config.toml
d_model = 512
router_z_loss = 0.001
groups_per_token = 4
Below are experts of layer 5 (counted from 0) of a mixture-of-experts language model. Rows are named router (the router's row for the expert), gate (a neuron's input weights, with its number), up (a neuron's input weights, with its number) and show model dimensions 192-223. Each number is 128 + 24 x the weight over its row's rms, rounded and kept within 0 to 255.
After each expert's rows: "comes after" lists some tokens at least twice as common just before its tokens as in all text. This comes from a sample of Wikipedia text that the model never trained on. Tokens count by the router's weight.

# expert 51
router [123 105 113 120 114 125 123 130 160 126 160 114 113  86 144 165 107 112 114 118  94 103 150 132 134 139 124 143 153 150 162  80]
gate0 [145 127 119 141  88  70 146 134  79 123 148  74 154 117 190 204  99 120 144 163 122 121 131 126 126 144  60 124 140 136 142  77]
up0 [185  90 114 173 144 152 142 138 139 158 181 103 143 123 120 152 106 109 146 103 138 149 111 144 123 110 108 135 139 133 106 117]
gate1 [139 130 149 116 154 137  97 151 113 107  99  84 117 113 115 133 148 134 128 149 124 124 123 136 125 132 153 135 126 149 116 120]
up1 [144 164 101  82 122  94 135 106 116 135 160 129 114 143 139  73 134 129 109 161 148 125 183  99 110 154 100  95 137  95 140 151]
gate2 [141 126 145 149 103 141 149 125 140 137 138 114 155 110 126  98 123 115 192 146 113 109 162 121 135  94 102 118 116 104 124 149]
up2 [160 145 135 138 142 103 167 132 130 113 142 103 106 126 141 123 106 157 110 166 131 100 103 145 108 153 162 116 128 156 138 153]
gate3 [140 122 112 136 151 153 146 136 136 148 147 103 127 123 149 126 130 114 128 100 101 156 124 166  93  83 116 110 118 113 140 103]
up3 [ 92 147  95 136 112 120 158 128 121 131 133  96 126 115 141 146 147 102 138 157 165 165  76 133  87 137 124 130 105 122 118 125]
comes after: "\n", " de", "\n ", " al", " ch", " Ch"

# expert 57
router [159 114 124 149 151 118 137 144 138 119 120  98 135  92 120 143 128 102 132  96  96 107 133 122 129 146 139  93 163 115 159  74]
gate0 [141 131 147 118 123 187 135 147 137 147 163 119 131 158 111  52 176 122 103 141  95 109  95 127 110 105  77 114  99  99 138 120]
up0 [ 99 101  80 134 116 110 181 132  96 173  95 125  80 140 157 134 129 130 121 152 124 102 144  87 131 112 105 108 120 134 129  89]
gate1 [101  78 112 163 109 125 120 101 110  99 157 117 118 136 160 169 163 120 130 138 133 141 184 122 110 152 123 126 135 135 120 156]
up1 [141 145 123 109 137  80 115 153 144 103 109 106 137 132 133 160 143 132 136 151 134 133  87  83 116 152 100 172 123 113  74 128]
gate2 [174 160 127 127 134 119 155  88 132  99 136 148 134 131 103 110 121 170 163  96 125 123 167 116 118 152 136 157 136 130 127 176]
up2 [145 108  85 131 116 150 103 117 129  96  88 132 134 102 190 137  93 126 151 134 123 123 160 108 142 173 121  91 112 148 113  98]
gate3 [125 103 142 119 149 133  99 108 136 182 129 171 118 143 165 168 138 109 102 117 168  93  75 159 111 119 125 143  70 161 115 132]
up3 [134 143 130  94 149 152 111 115 172  95 122 162 110 108 194  95  92 138 120 128 128 143  92 100 136 153 159 111 132 139 150 103]
comes after: "\n", "\n\n", "  ", " (", " He", " In"

# expert 39
router [146 113 119 172 134 124 144 140 155 126 152  99 100  86  99 145 108 101 134 103 134 147 132 113 146 117  94 118 145 117 114 126]
gate0 [ 80 114 118 172 105 135 100 128 122 142 135 141 153 115 131 117 116 116 115 109 164 119 145 124  83 166 159 123 122 107 115 119]
up0 [142 117 103 106 144 150 134  97 143  92 104  77 113  86 145  86 136 126 126 105 134 129 160 161  99 136 126 127  95 113  84 140]
gate1 [171 161 109 131  86 110 119  90 158 118 146 120 134 149 136 181 140 148 137 135 201 133 165 141 137 105 140 118 122 124 173 142]
up1 [ 94 129 128 124 110 169 104 117 154 113 151 101 163 122 196 123 112 112 132 118 132 170 109 142 140 139 102 124 143 101  92  88]
gate2 [115 158 128 120 134 143 133 112  93 145 104 122 110 136 144 134 135 163  92 141 127 106 120 107 122 173 114 101 139 170 220  84]
up2 [166 142 107 170  64 116  79 122 118  75 120 117 133 116  98 142 136 102 137  79 148 124 122 129 130 134 147 147 121 112  97 116]
gate3 [112 100  99 106 135 160 117 121 100 112 150 130 102 143  91 151  90 114 157 148 144 125 187 121 159 150 148 104 120 119 127 130]
up3 [199 127 148  74 109 141 116 140 104 104 103 106 175 132 183 128 140  99 104 103 133 119 104 143 156 148 101 127 110 133 135 102]
comes after: " of", " in", " with", " to", ".", ","

# expert 53
router [138  98 110 150 160 144 162 158 137 119 132 144 125 124 115 168 121  75 141 102 104 108 112 134 179 142 126 135 133 167 127 129]
gate0 [ 92 164 155 149 137 132 101 152 129 111 171 132 136 150 147 134 123 175 205 113 138 132 116 156 129 132 136  83 151 130 146 103]
up0 [132 130 141 158 147 144 122 145 128 134 151 124 140 142 142 110 192 113 139 131 105 119 144 116 123 128 124 137 139 130 154 103]
gate1 [ 90 124 173 133 132 153 159 126 137 153 100 147 159 148 115 100  93 129 137  69 174 107 164 100 150 179 143 122 173 126  94 106]
up1 [181 131 120 130  99 107 127 154 121 135 117 116  99 125 133 175 116  94 129  89 120 123 132 140 109 123 123  75 126 136 143 137]
gate2 [145 131 169 129 125 114 129 153 134  67 130 104 124 124 123 123  75 118 105 144 159 100 144 101 108 134 107  80 168 172 145  90]
up2 [133 175  97  94 110 105 136 116 122 158 169 144 139  98 159 109 145 134 118 131 109 125 132 135 148 105 113 123 145 129 119 150]
gate3 [140 113 110 170 141 113 120 151 143 139 144 116 131 141 113 134 118 130 138  94 157 169 142  82  97 125 117 151  92 117 157 125]
up3 [134  98 157 109 147 143 133 124 152 160 167 165 144 166  80 105 113  82 106 131 106 161 150 110 136  96 126 139 127  87 150 127]
comes after: "=", " =", " the", " also", " The", " for"

# expert 31
router [128 126 102 115 178 151 168 121 148 100 136 148 123 114 107 165 116 143 160 121 116 125  64 120 136 133 121 127 121 169 134 108]
gate0 [156 123 142 126  96 131 112 104 108 139 149 117 115  82 141 131 125 127 168 127 114 148 112 151 115 132 167 144 125 114 125 118]
up0 [117 102 164 117 153 117 112 116 181 115 148 167 153 119 142 121 167 140 163 168 167 111  89 109 128 139 123 131 155 161 113 172]
gate1 [134 130 112 130 102 124 128 120 104 126 153 105 148 124 163 146 101 119 112  99  99 105  86 109 130  92 149 133 135 171 142 148]
up1 [173  90 121 144 108 112 123 128 117 116 113 160 143 114 144 132 147 115 149 146  77  91 136 120 141 120 136 119 117 115 108 116]
gate2 [117 111 160 169 144 109 116 141 172 150 145 176 120 128 112 131 144 130 105 128 157 144 118 146  87  99  81  97  71 143  89 111]
up2 [116 104 123 134 166 154 179  85 141 116 129 137 112 131 136 169 146 106  88  72 107  99 125 122 111 143 154 137 129 141 131  84]
gate3 [ 97 112 137  97 137 108 147 104  75 114 122 135 132 120 121 157 106  99 138 165 138 118 150 118 143 150 146 136 124 121 126 128]
up3 [125 126 130 102 110 132 143 149 125 142 127 161 164 175 133 112 162 158 131 194 109  89 127 155 126 119 158 154 146 146 157 174]
comes after: " the", ".", ",", " of", " The", " by"

# expert 28
router [131  93 107 134 119 140 152 155 141 126 156 125 117 119 100 169 130 127 158 100 111 129 107 162 141 128 100 113 134 153 121  91]
gate0 [111  89 133 114 152 175 151 104 108 114 119 166 118 100 101 138 131 158 105 129 157 119 169 121 148  90 134  83 150 128 122 137]
up0 [121 123 123 130 150 134 132 150  99 149  99 154 164 113 166 128 137  77 133 126 113 115 103 111 139 116 101 133 167 170 148 167]
gate1 [128 171 106 144 105 133  95 158 134 156 115 152 117 153 131 148 134 136 163  80 140 123 145 156 123 105 122 117 117 123 133 146]
up1 [124 151 114 140 129 135 121 122 132 161  72 122 169 124 135 126 115 134 114 146 125 122 144 126  96 106 119 104 166  91 122 107]
gate2 [105 112 173 166  91 142 122 129 106 118 147 189  72 179 157 133 157 129 114  98 121 130  94 116 163 131 132 126 124 145  98  95]
up2 [105 148 174 104 138 160 127 151 146 133 133 141 124 149 120  85 143 141 114 165 122 109 132 143 134 141 125  53 120 131 121 123]
gate3 [116 173 130 103 131 141 137 193 137 118 114 125 136 134 116 134 156 172 156 121 144  99 134 130 144 132 157 141 114 150 161 106]
up3 [143 114 155 122 116 118 113 135 102 119 103 143  96 103 144 102 132 130 160 107 173 133 133 147  73 122 127 166 116  88 124 106]
comes after: " the", " in", " of", " from", " at", " In"

# expert 8
router [129 118 112 121 140 132 122 185 154 141 122 105 141  71 129 169 126 115 155  92  91 125 138 116 174 117 124 101 136 173 146  89]
gate0 [140  86 143 124 126 106 119 160  91 122 100  81 127 162 144 140 134  94 118 118 117 140 140 105 136 123 128 185 148 157 154 167]
up0 [148 118  95  91 115 104 126 140 122 158 144  96 169 119 160 135 113  80 141  93  85  95 125  76 118  69 164 134 140 168 168 140]
gate1 [ 99 148 141 136 119 158  99 122 155  74 144 120 114 140 122 157 134 137 112 118 165 145 102 178 171 124 177 128 151 114 123 150]
up1 [151 155 160 123 179 151 119 115 144  80 134 115 111 125  92 156 131 108 107 133 172 115 123 149 119 129 202 128 134 130 146 136]
gate2 [154 150 150 106 144 155 179  80 141 125 142 139 151 116 104 149 127 142 120 104 160 142  91 109  61 144 130 142 116 141 144 156]
up2 [151 117 121 123  99 108 156  97 128 139  98 143 160 120 103 144 120 140 102 140 163 156 148 105 136 183 144 125 146 142 122 127]
gate3 [107 157 160 115 144 155 157 139 117 117 115 123 136 135  85 144 140 163 160 129  96  97 136 169 105 137 125 106 144 155  85 138]
up3 [111  97 111 108 140 158 133 131  94  97 104 114 134 114 123 116 162  96 159 134 136 150 110 158 101 133 118 115 126  90 124 140]
comes after: "–", ",", "19", " 18", " in", "18"

# expert 54
router [131 139 107 171 131 147 119 163 149 136 158 129 138 116 125 149  88 110 117 109 113 124 102 100 158 134  91 154 124 147 107 104]
gate0 [121 177 127 138 126 125 104 122 145 112 172 119 136 146 136 113 117 128  92 133  97 139 162 122  92 170 100 134 166  98 172 117]
up0 [156 155 149 105 130 119 155 118 166 100 154 149 132 179 162 118 157 128 140 170 114 115 136 145  94 181 138 138 162 148 129 145]
gate1 [101 143 169 143 113 113 141 130 162 156 114 114 146 105 186 109 115 104 109 107 149  94 155 197 138 158 152 100 107  71 163 123]
up1 [101 102 145 137 109 156 112  88 141 135 154 137 106 147  99 140 111 156 137 114 162 102  91 110  97 162 114 150 150  82 117 159]
gate2 [ 98  90 137 118 107 148 145 141 122 173 140 155 114 138 130 148 152 140  94 149 124 143 115 128  71 165 112 135 144 107 139 130]
up2 [157 130 115 125 161 154 102 132 184 101 148 127 142  99 118 106 157 120 104 138 105  92  85 147 170 110 138 141 134 138 131 118]
gate3 [132 135 163 118 147  91 136 136  83 102 170 127 165 128 123 178 144 132 177 142 139  94  88 129 177 139 143 117 116 135 130  93]
up3 [123 130 124 110  94 131 182 139 133 129 117 108 114 114 124 153 117 136 128 106 121 160 125 126 155 138 116 137 135 162 183 163]
comes after: " |", ".", ":", "–", " (", ","

# expert 30
router [132 121 114 122 158 124 131 134 136 144 143 115 108  90 134 143 124  91 129 126 119 120 117 125 130 127 107  75 121 138 145 111]
gate0 [ 96 148 144 141  77 117  96 148 108 155 120 163 131 117 149  93  99 135  81 155 124 145 148 190  95 127 124 157 165 178 114 145]
up0 [104  99  96 141 130  80 124 111 143 154 134 143 112 145 104 144 119 137  99 168 166 117 128 159 111 124  81 159 104 116 101 132]
gate1 [161 106 144  98 135 156 140 183 145 160 134 129 117 143 126 127 110  96 120 128 137 152 129 125 140 128 144 123 111 112 124 132]
up1 [106 142  86 108 148 161 117 172 151 126 156 115 150 168 105 141 121 129 112 132 139 179 130 100 120  92 139 116 146 177  77  85]
gate2 [166 174 170 130 131 119 116 103 115 131 138 149 130 169 113 153 181 120 143 121  72 132 136  86 115 107 133 101 112 122 124 109]
up2 [132 150 162 159 134  88 129 117 141 148 139 126 122 163 107 153 127 126 131 114  99 112 147 132 113 154  99 142 169 108 139 117]
gate3 [134 142 163 117 134 115 126 123 134 114 132 126 125  97 163 140 137  91  90 109 124 140 155 128 131 127 118  97 148 178 136 145]
up3 [123 162 135 141  97 121 124 132 136 141  94 154 130 108  77  89 136 112 117 124  98 111 114 151  99 102 145 110 139 154 134 103]
comes after: " |", "|", "-", ")", " Award", " \""

# expert 15
router [148 120 107 133 154 133 168 159 182 105 165 123 124  76 115 135 104 126 152 111 103 150 102 122 119 141 144 120 127 134 178 146]
gate0 [144  86 129 157 154 136 141 118 131 118 135 151 181 159 129 154 127 134 101 136 132 137 145 176 127 162  86 126 150 123 139 111]
up0 [134 106 148 107 120 101 121 126 153 155 115 115 159 141 151 176 129 111 153 121 146 136 118 182 159 127 119 100 120  74 127  68]
gate1 [158 139 139 129 113 142 158 135 117 116 155 160  94 149 152 133 124 103 162 111 116 157 106 129 106 157 139 134 128 137 130 129]
up1 [128 130 126 162 107 127 101 116 116 113  85 123 159 120 117 136 153 186 119 118 171 151 134 102 132 155  98 131 168 135  48 154]
gate2 [145 105 136 134  87 172  95 144 160 130 138  97 116 138 128 127 145 128  84 123 108 145 161  96 107  83  88 158 143 163 159 122]
up2 [124 155 133 163 117 162 153 106 162  80 145 129 109  89 102 123 119 123 113  52 103 152 140 125 152 100 114 125 130 138  93 126]
gate3 [175 101 108  94 149 124 149  87 149 134 129 167 110 126 138 141 152 162  98 162 109 117 127 147 125 150 157  74 127 171 173 126]
up3 [115 127 126 157 117 148 122 103 101 109 104 148 162 193 140 142 161 162 113 115 133 114 112 113 143  98  96 115 159 131 116 114]
comes after: " the", " The", " a", "The", " first", " second"

# expert 0
router [157 107 117 127 136 143 149 129 184 131 146 126 144 142 111 141 148  95 103  89 139  93 135 106 180 134 105 115 141 145 160 136]
gate0 [133  96 103 155 165 151  89 113 146 143 159 139 137 172 141  97 169 135 130 136  83 127 139 123 120 143 181 120 128  91 117 146]
up0 [155 146 121 111 104 172 136 134 154 120 148 134  94 108 130  97 132 137  98 170 139 157 162 163 135 133 100 157 122 116 104 137]
gate1 [146 106 110  63 117 156  85 167  68 105 153 145 155 174 134 142 169 125 127 128 124 135 144 122 174 109  68 165 132 170  83  77]
up1 [149 128 104 161 103  96 129 138 139 131 108 120  58 113 107 117 129 145 148 153 125 148  99  93 154 142 119 159 143 125 141 132]
gate2 [118 119 131 124 121 155 127 111 165 142 105 157  73 167 137 143 192 102 152 138 116 176 127 151 118  95 111 113  98 111 112 114]
up2 [140 150 102 148 114 118 150 139 147 172 166  95 120 175 124 126 145 117 136 143 106 138 156 120 125 176 120 126 137 144 120 145]
gate3 [115 116 119 106 119 179 114 126 169 129 150 156 136  84 124 133 110 132 156 162 123  80 129 116 137 148  75  80 145  96 110 152]
up3 [ 92 109 146 119 181  88 144 160 132 131 123 113 151  87 123 115 105 137 133 157 123 115 100 105 106 131  89 156 164  91 155  86]
comes after: " a", " the", "\"", " an", " The", " his"

# expert 63
router [ 99 149  94 122 139 161 122 139 153 103 106 119  96 136  87 157 140  92 116  95  99  90 104  97 138 125 101  85 135 165 147  77]
gate0 [143 144 131 145 128 121 123 132 101 128 100  78 116  85 134 126 125 150 157  70 107 114 135  45 131 133  92 108 102 171 111  96]
up0 [ 81 141 133  96 142  72 150 125  99 139 109  94 120 129 156 172 114 103 151  97 149 202 117 137 127 110 112 124 113 102 157 152]
gate1 [140 143 141  99 159 155 103 151 115  99 158 119 124 154 155 174 174 150 150 141 130  98  98 121  75  75 167 134 154 114 165 133]
up1 [144 106 146 176 142 138 103 131 158 127  88 106  91 114 184 102 119 121  98 112 127 167 159 115 168  73 137 117 112 139 145 132]
gate2 [135 109 139 125 160 149 108  92 159  81 126 160 105 111 131 139 152 126 158 135 152 116  98 126 161 115 133 143 121 125  94 158]
up2 [147 119 122 132  80 123 131 133 144  77 142 130 141 151 121 146  86 112 109 140 113  99 138 146 103 168 148  92 142 132 144 102]
gate3 [110 106 131 138 162  92 166 141  78 139 156 151 142 142  85 101 105  98 148 134  92 164 113 112 155 145 122  92 140 133  76 103]
up3 [ 75  82 140 159 150  75 137 129 139 139 154 128 160  91 134 109 140 141 139 107 167 148 136 139 143 115 178 152 149 121 111 116]
comes after: " the", " The", " Ne", " U", " a", " C"

# expert 21
router [114 109  88 105 160 138 144 175 151 121 133 113 126  82 146 174 111 105 166 102 128 105 129 149 157 137 141 116 140 164 135  98]
gate0 [139 137 119 122 100 125 121 148 120 119  64 128 156 112 104 108 141 151 119 131 133 146 104 137 133 144  99 126 114 131 133 120]
up0 [133 165  86 117 127 127 130 125 104  80 116 134 128 139 121  92 156 148 112 159 145 131 119  78 120 106 149 111 109 154 140 153]
gate1 [137 141 183 158 128 139 121 166 154 135 158 127  96 143 137 120 109 105 117 103 112 119 203 139 153 119 176 120  74 127 107 134]
up1 [ 94 129 180 143 110 123 124 155 155 149 121  91 116 115 101 145 122 134 165 165 180 115 171 165 134 146 114 149 133 141 109  84]
gate2 [110 104 153 110 107 123 130 125  82 154 146 147 135 153 136 124 126 123 129  99 158 176 124 136 112 142 144 105  89 158  94 167]
up2 [135 100 110 137 131 135  86 139 111  95 166 147 137 109 116 147 117 121 157 134 171 135 139 106 150 114 154 187 146 155 128 144]
gate3 [152 105 150 114 108 118 117 142 108 128 114 132 174 119 105 108  82  84 147 152 122 125 146 123 183  92 160 147  85 146 130  78]
up3 [140 129 132 114 107 130 137 155  98 108 120 124 138 114 169 125 134 141 122 160 109  96 126 116 117 150  94 149  92  82 109 151]
comes after: "-", "\n\n", ".", ",", ")", " and"

# expert 14
router [121  87 109 166 133 147 122 172 119 132 134  97 121 101 146 151 147 125 123  87 109 141 121 129 166 127 111 108 152 202 143 103]
gate0 [125 146 149 134 126 106 125 123 112 116 139 141 114 133 125 107 121 112 128 135 153  84 153 123  81 172 109 164 164 101 122 119]
up0 [ 84 118 133 118 184 138 108  92 125 142 134 144  87 123 100 138 115 106 110 152 155 140 114 140  72 149 112 123 122 111 107 189]
gate1 [147 112 140 120 135 119 135  92 134 114 101 116 118 127 149 134 119 117 108 129  98 152  83 132 117 132  85 131 155  96 125 158]
up1 [155 150 125  99 169 105 148 102 144 105 143 119  87 145 139 165 119 136  75 125 117 154 131 143 121 167  70 101 115 136 150 178]
gate2 [118 162 131 140 103 112 112 137  77 103 137 118 146 119 165  96 103 120 152 111 134 119 144 132 151 108  86 104 114  91 155 127]
up2 [126 129 161  97 157 120 169 144 132 118 133 114 113 103 121 118 114 136 162 140 118  91  87  88 151 137 123 111 107 124 134 137]
gate3 [120 112 133 150 148 127 147 151 113  91 139 140 138 132 170 150 111  95  92 107 148 127  81 144  95 142 103 145 140 144 151 129]
up3 [ 99 122  87 135 158  98 109 113 121 132 154 147 138 136 107 130  98 108 125 111 123 122 155 132 155 113 105  94 128 107  81 107]
comes after: "=", ".", ")", " |", " =", "$"

# expert 41
router [140 117 130 133 155 142 135 141 153 143 119 116  74 113 128 128 122 121 146  81 121 132 134 108 139 147 104 140 124 125 159 125]
gate0 [158 114 157 123 129 102 127  88 114 130 111  86 115 118 122 123 117  96  88 154 148 148 130 101 170 121 127 105 125 149 104 126]
up0 [ 93 110 124 108 135 140 156 129 118  97  78 132 105 157 104 103 127 184 115 202 148 124 146 106 172  84 146 165 116 151 133  85]
gate1 [106 136 163 141 124 143 102 123 146 127 103  99 114 153 105 126 122 108 108 137 109 155  91 117 108 143  80 147 149 125  95 147]
up1 [142 128 140 120 154 158 125 125  86 138 118  99  97 113 112 143 160 136 138 126 123  97 115 186 165 126 131 149 152 165 123  91]
gate2 [132  99 159 117 126 176  81 118 141 148 106 133 110 160  98 139  62 127 155 117 101 143  88 102  83 123 118 182 128 117 104 173]
up2 [107 141 132 100 152 162 119 104 172 106 123  80 139 113 114 134 126 193 122 168 128 170 129 123 117 156 145 153 152 165 143 121]
gate3 [130  85 116 118 180 124 164 121  99 126 112  87 177 130 134 143 145  82 161  98 106 136 120 135 143 142 110 116 145 145 117  70]
up3 [116 120  78 125 178 121 156 149 131 164 136 114 121 124 122 151 114 123 167 118 138 112 113 152 142 106 164 129 181 115 152 130]
comes after: " was", " is", " \"", " as", " it", " be"

# expert 22
router [146 129 112 143 133 135 132 156 160 128 109 114 130  84 138 160 110  78 133 119 117 125 134  97 147 114 121 131 175 151 146 109]
gate0 [209 107 179 144 180 184 159  98 125 107 137 108 138 130 152 113 163 121 134 103 118 117 149 105 136 162 155 130 133  97 127 111]
up0 [151 131 185 113 108 168 187 111 160 168  77 102 138  96 151  93  95 135 138 133 114 136 151 137 131 125 137  77  93 100 153 122]
gate1 [103  93 113  75 174 116 132  99 118 129 107 119 161 124 126 123 116 142 118 100 163 107 127 129  92 108 168 126 119 161 146 147]
up1 [100 112 157 102 111 130 128  89  86  95 156  99 136 133 136 110 101 156 122 126 150 106 125 144 101  98 128 132 144 119 153 128]
gate2 [154 105 139 100 129 119 113 103  99 169 168 121 136 138 136  80 143 112  82 129 141 171 152 115 100 124 122  99 152 151 104 156]
up2 [167 165 138 104 161 139  94 111 152 169 149 109  97 127 139 103 115 125  80 132 110 108  93  96 109 142 138 101 148 126 113 166]
gate3 [119 106 145 120 127 106 188  93 102 121  87 161 113 154 164 117 148 135 112 158 149 135 126 152 131 152 123 101 136 109 121 153]
up3 [150 137 135 120 160 109 107 115 131 153 106 153  82 131 102 115 174 141 110 103 106 107 114 144 135 106 147 143 151 119 115 119]
comes after: " |", " 0", " 1", " 2", " 3", "0"

# expert 25
router [132 121  85 119 163 131 109 141 190 127 150  91 123 107 132 144 147  72 143 117 110 131 113 126 151 151 127  93 137 125 175 107]
gate0 [151 132 118 103 105 116 136 130 147 154 155 140  99 114 120 144 133 112 127 114 163 136 117 158 120 172  78 126 118  91 108 100]
up0 [116 130 163 165 134 119 112 141 142 131 137 120 173 138 110 127 124 147 115 164 124 161 131 140  83 152 151 159 128 117 154 124]
gate1 [106 119 152 142 189 132 182 128 125  82 144 118 100 144  96 106 124 110 155 113 138 154 119  86 130 114 152 129 132 101 142 149]
up1 [161  79 150 145  87 101 134 104 160 129 137  87  94 145 113 104 109 114  73 125 148 136 103 128 151 144 146 165 140 100  92 127]
gate2 [171 158 134 151 141 131 144 140  89  94 131 150 113 106  84 127 115 104 109 127 136  92 125 135  80 150 146 140 114 139 160 177]
up2 [117 123 110 115 169 101 122  95 112 138 142 139 152 129 105 141 116 180 104 163 160 141 134 117 107  83 110 129 106 132  84 117]
gate3 [141 154  94 142 115 132 182 105  70 114 126 100 160 138 103 136 135 136  80 126 132 134 142 128 116 124 154 111 120 107 153 129]
up3 [141 105 138 149 147 104 170 138 164 152 141 133  98 134  89 122 129 123 113 104 134 103 150 142 101 112 128 143 106 150 122 143]
comes after: ".", "=", "H", ")", "K", "B"

# expert 48
router [121  86  92 133 118  96 143 135 164 144 166 126  98  81 116 159 129 138 177 134 123 154 105 100 168 145 125 137 150 142 140  83]
gate0 [ 86 179 149 145 122  84 100 161 150 138 136 131 106 163 149 140 120 133 159 143 163 132 107 147 127 143 161 134 120 117 139 144]
up0 [149  93 118 131 125 130 100 162 171 144 145 133  93 111  98 103 137 106 124 142 145 147 182 159 143 171 150 117 153 167 183 122]
gate1 [127 128 108 139 135 147 104 105  93 152 186 156 159 162 145 122 147 134 108 103 113 153 129 137  88 152 139 126 165 151 122 147]
up1 [140 129 151 104 112 145  99 113 155 178 116 148 139 120 138 121 134 141  96 101 157 128  92 149 115  75 174 161 158 128 101 187]
gate2 [146 103 116  97 148  88 140  92  97 103 164  98 113 135  85 132 111 119 145 122 178 113 164  94 132 166  96 135 136 135 121 104]
up2 [109 168 129 114 135 115 163 164 141 136  98 173 125 136 138 124 127 125 138 141  97 143 106  87 135 148 113  95 135 150 117 114]
gate3 [113 123 143 142 122 139 128 135 106 100 148 102 113  47 106 112 101 112 104 138 135 115 123 133 123 129 102  91 155  98 122 103]
up3 [131 154 117 130 100 144 123 103 116 116  74 107 153 109 103 130  88  90 148 134 116 120 114 133 148 126 142  99 117 129 136 141]
comes after: " |", " the", " at", " of", ",", " in"

# expert 6
router [159 124 102 147 154 122 127 116 174 113 122 101 101 103 118 126 154  93 139  77  82 145  97 107 156 117 129 132 141 145 122 108]
gate0 [127 140 126 144 117 132 128 148 116 151 138 158 122 125 128 152  93 180 118 121 136 103 135 145  82 127 131 115 139 141 148 123]
up0 [108 143 115 121 122 126 127 112 120  98 104 120 145 108 123  89 129 123 174 154 139 123 122 107  83 148 135 113 135 128 105 145]
gate1 [157 145 121 119 113 145 164 128 165 128  98 172 164 150 200 149  91  95 131 143 130 148 117 156 135  98 129 129 136 103 114 134]
up1 [132  93  70 107 130 140 129 120 123  95 122 115 144  96 144 133 133 119 160 132 118 106 131 102  85  97 123 153  97 144 117 109]
gate2 [119 143 157 109  92 153 131 126 111 135 173 111 127 133 156 154 116 101 169 131 159 140 152 185 109 175 110 106 108 136 156 137]
up2 [106 138  91 123  90 141 143 131  79 125 140 117 120 126 116 121 109 132 127  91 108 131 168 151 139 129 156 121 140 114 112 130]
gate3 [157 122  87 132 108 124 113 144  93  92 153 148 135 116 125 102 115 129 137 178 169  96 108 137  79 135 177 119  92  97 131  86]
up3 [106 140 130 100  70 134 159 137 130 107 155 115 175 112  70 141  93  99 142  82 146  95 104  94 148 136 154 118 118 124 128 136]
comes after: " |", "|", ";", " (", ":", " W"

# expert 45
router [117 122  94 121 141 112 122 137 144 129 118 114 114  93 113 161 144  99 138 112 103 139 125 117 176 153 128 118 137 147 161 128]
gate0 [126 147 124 108 119 121  97 170 134 110 111 139 152 114 159 130  97 121 118 119 177 113 110  97 154 139 146 169 129 189 108 108]
up0 [147 100 167 162 134 156 140  97 127  91 149 124 138 117 128 112 119 117 148  87 136 140 133 140  97 160 119 117  93  94 146 173]
gate1 [146 120 115 158 152 111 115 145 140 122 107 141 132  91 161  97 117 114 108 114 107  96 131 125 155 129 109  99 171 153 109 173]
up1 [137 118  86 145 135 111 139 121 111 120 149 135 135 140 132 138 158 132  75  72 170 118 166 112 114 143 150 147 149 171 121 121]
gate2 [127 120 121 153 134 122 111 118 132 152 115 157 118 117 124 108 124 110 141 103 107 134 148 100  99 133 146 100 125 117 110 101]
up2 [157 126 142 104 172 115 152 118 118 130 104  97 117 135 157 137 117 109 119 146 114 108 125 148 118  84 125 172 115 112 162  59]
gate3 [134  82 175  81 110 159 155 141 123 140 119 130 158 127 150 131 105 115 130 149 108 101 148 162 137  68 155 116 150 121 142 103]
up3 [126 121 154 104 109 145 168 136 146 125 155 128  97 121 136 112 163 158 140 163 114 151 137 150 124 119 112 118 124 148 122 122]
comes after: "  ", ")", "\"", " It", " he", " which"

# expert 58
router [131  99 111 127 138 116 119 156 148 119  90  87  86  62 137 176 120  97 130  57 128 120 141  96 141 123 119 117 159 126 111  84]
gate0 [135 124 173 130 116 165 136 106 127 117  92 144 170 165 129 115 130 144 132 115 154 143  91  84  95 134  93 178  94 111 113 104]
up0 [131 114 135 145 123 151 154 104 124 136 116 100 113 155 130 125 109  88 168 117 140 148 105 110 133 143 115 110  94 108 104 115]
gate1 [131 127 115 159 106 135 127  85 154 170 121 183 184 168  97 133 158 138 126 163 162 182 124 133 157 123 114 126 111 124 110 108]
up1 [128  83 168 142 119 121 147 103 104 148 106 132 158 150 113 143 146 159  88 169 130 145 101 148 101 117  98 150 120 149 109  96]
gate2 [106 170 109 103  98 118 130 135 136 119 166 134 136 150  96 118 123 113 121 157 132 140  67 115 146  98 113 126 137  89 124 136]
up2 [105 122 168 108 134  90  83 134 167 128 116 147 151 146 121 104 121  94 160 108 168 115 102 143 150 106  97 140 153 123 106  88]
gate3 [ 98 147 114 151 148 121 133 148 124 138 116 116 118 143 115 101 148 164 121 106 171 131 118 162 133 104 126 124  89 112 169 113]
up3 [142 111 101 140 125 172 161 171 119 103 166 131 179 128 134  92  88 157  88 146 110 114 135 138 132 113 113 180 111  91 147 110]
comes after: "|", "\n", "-", "\n\n", ")", "\""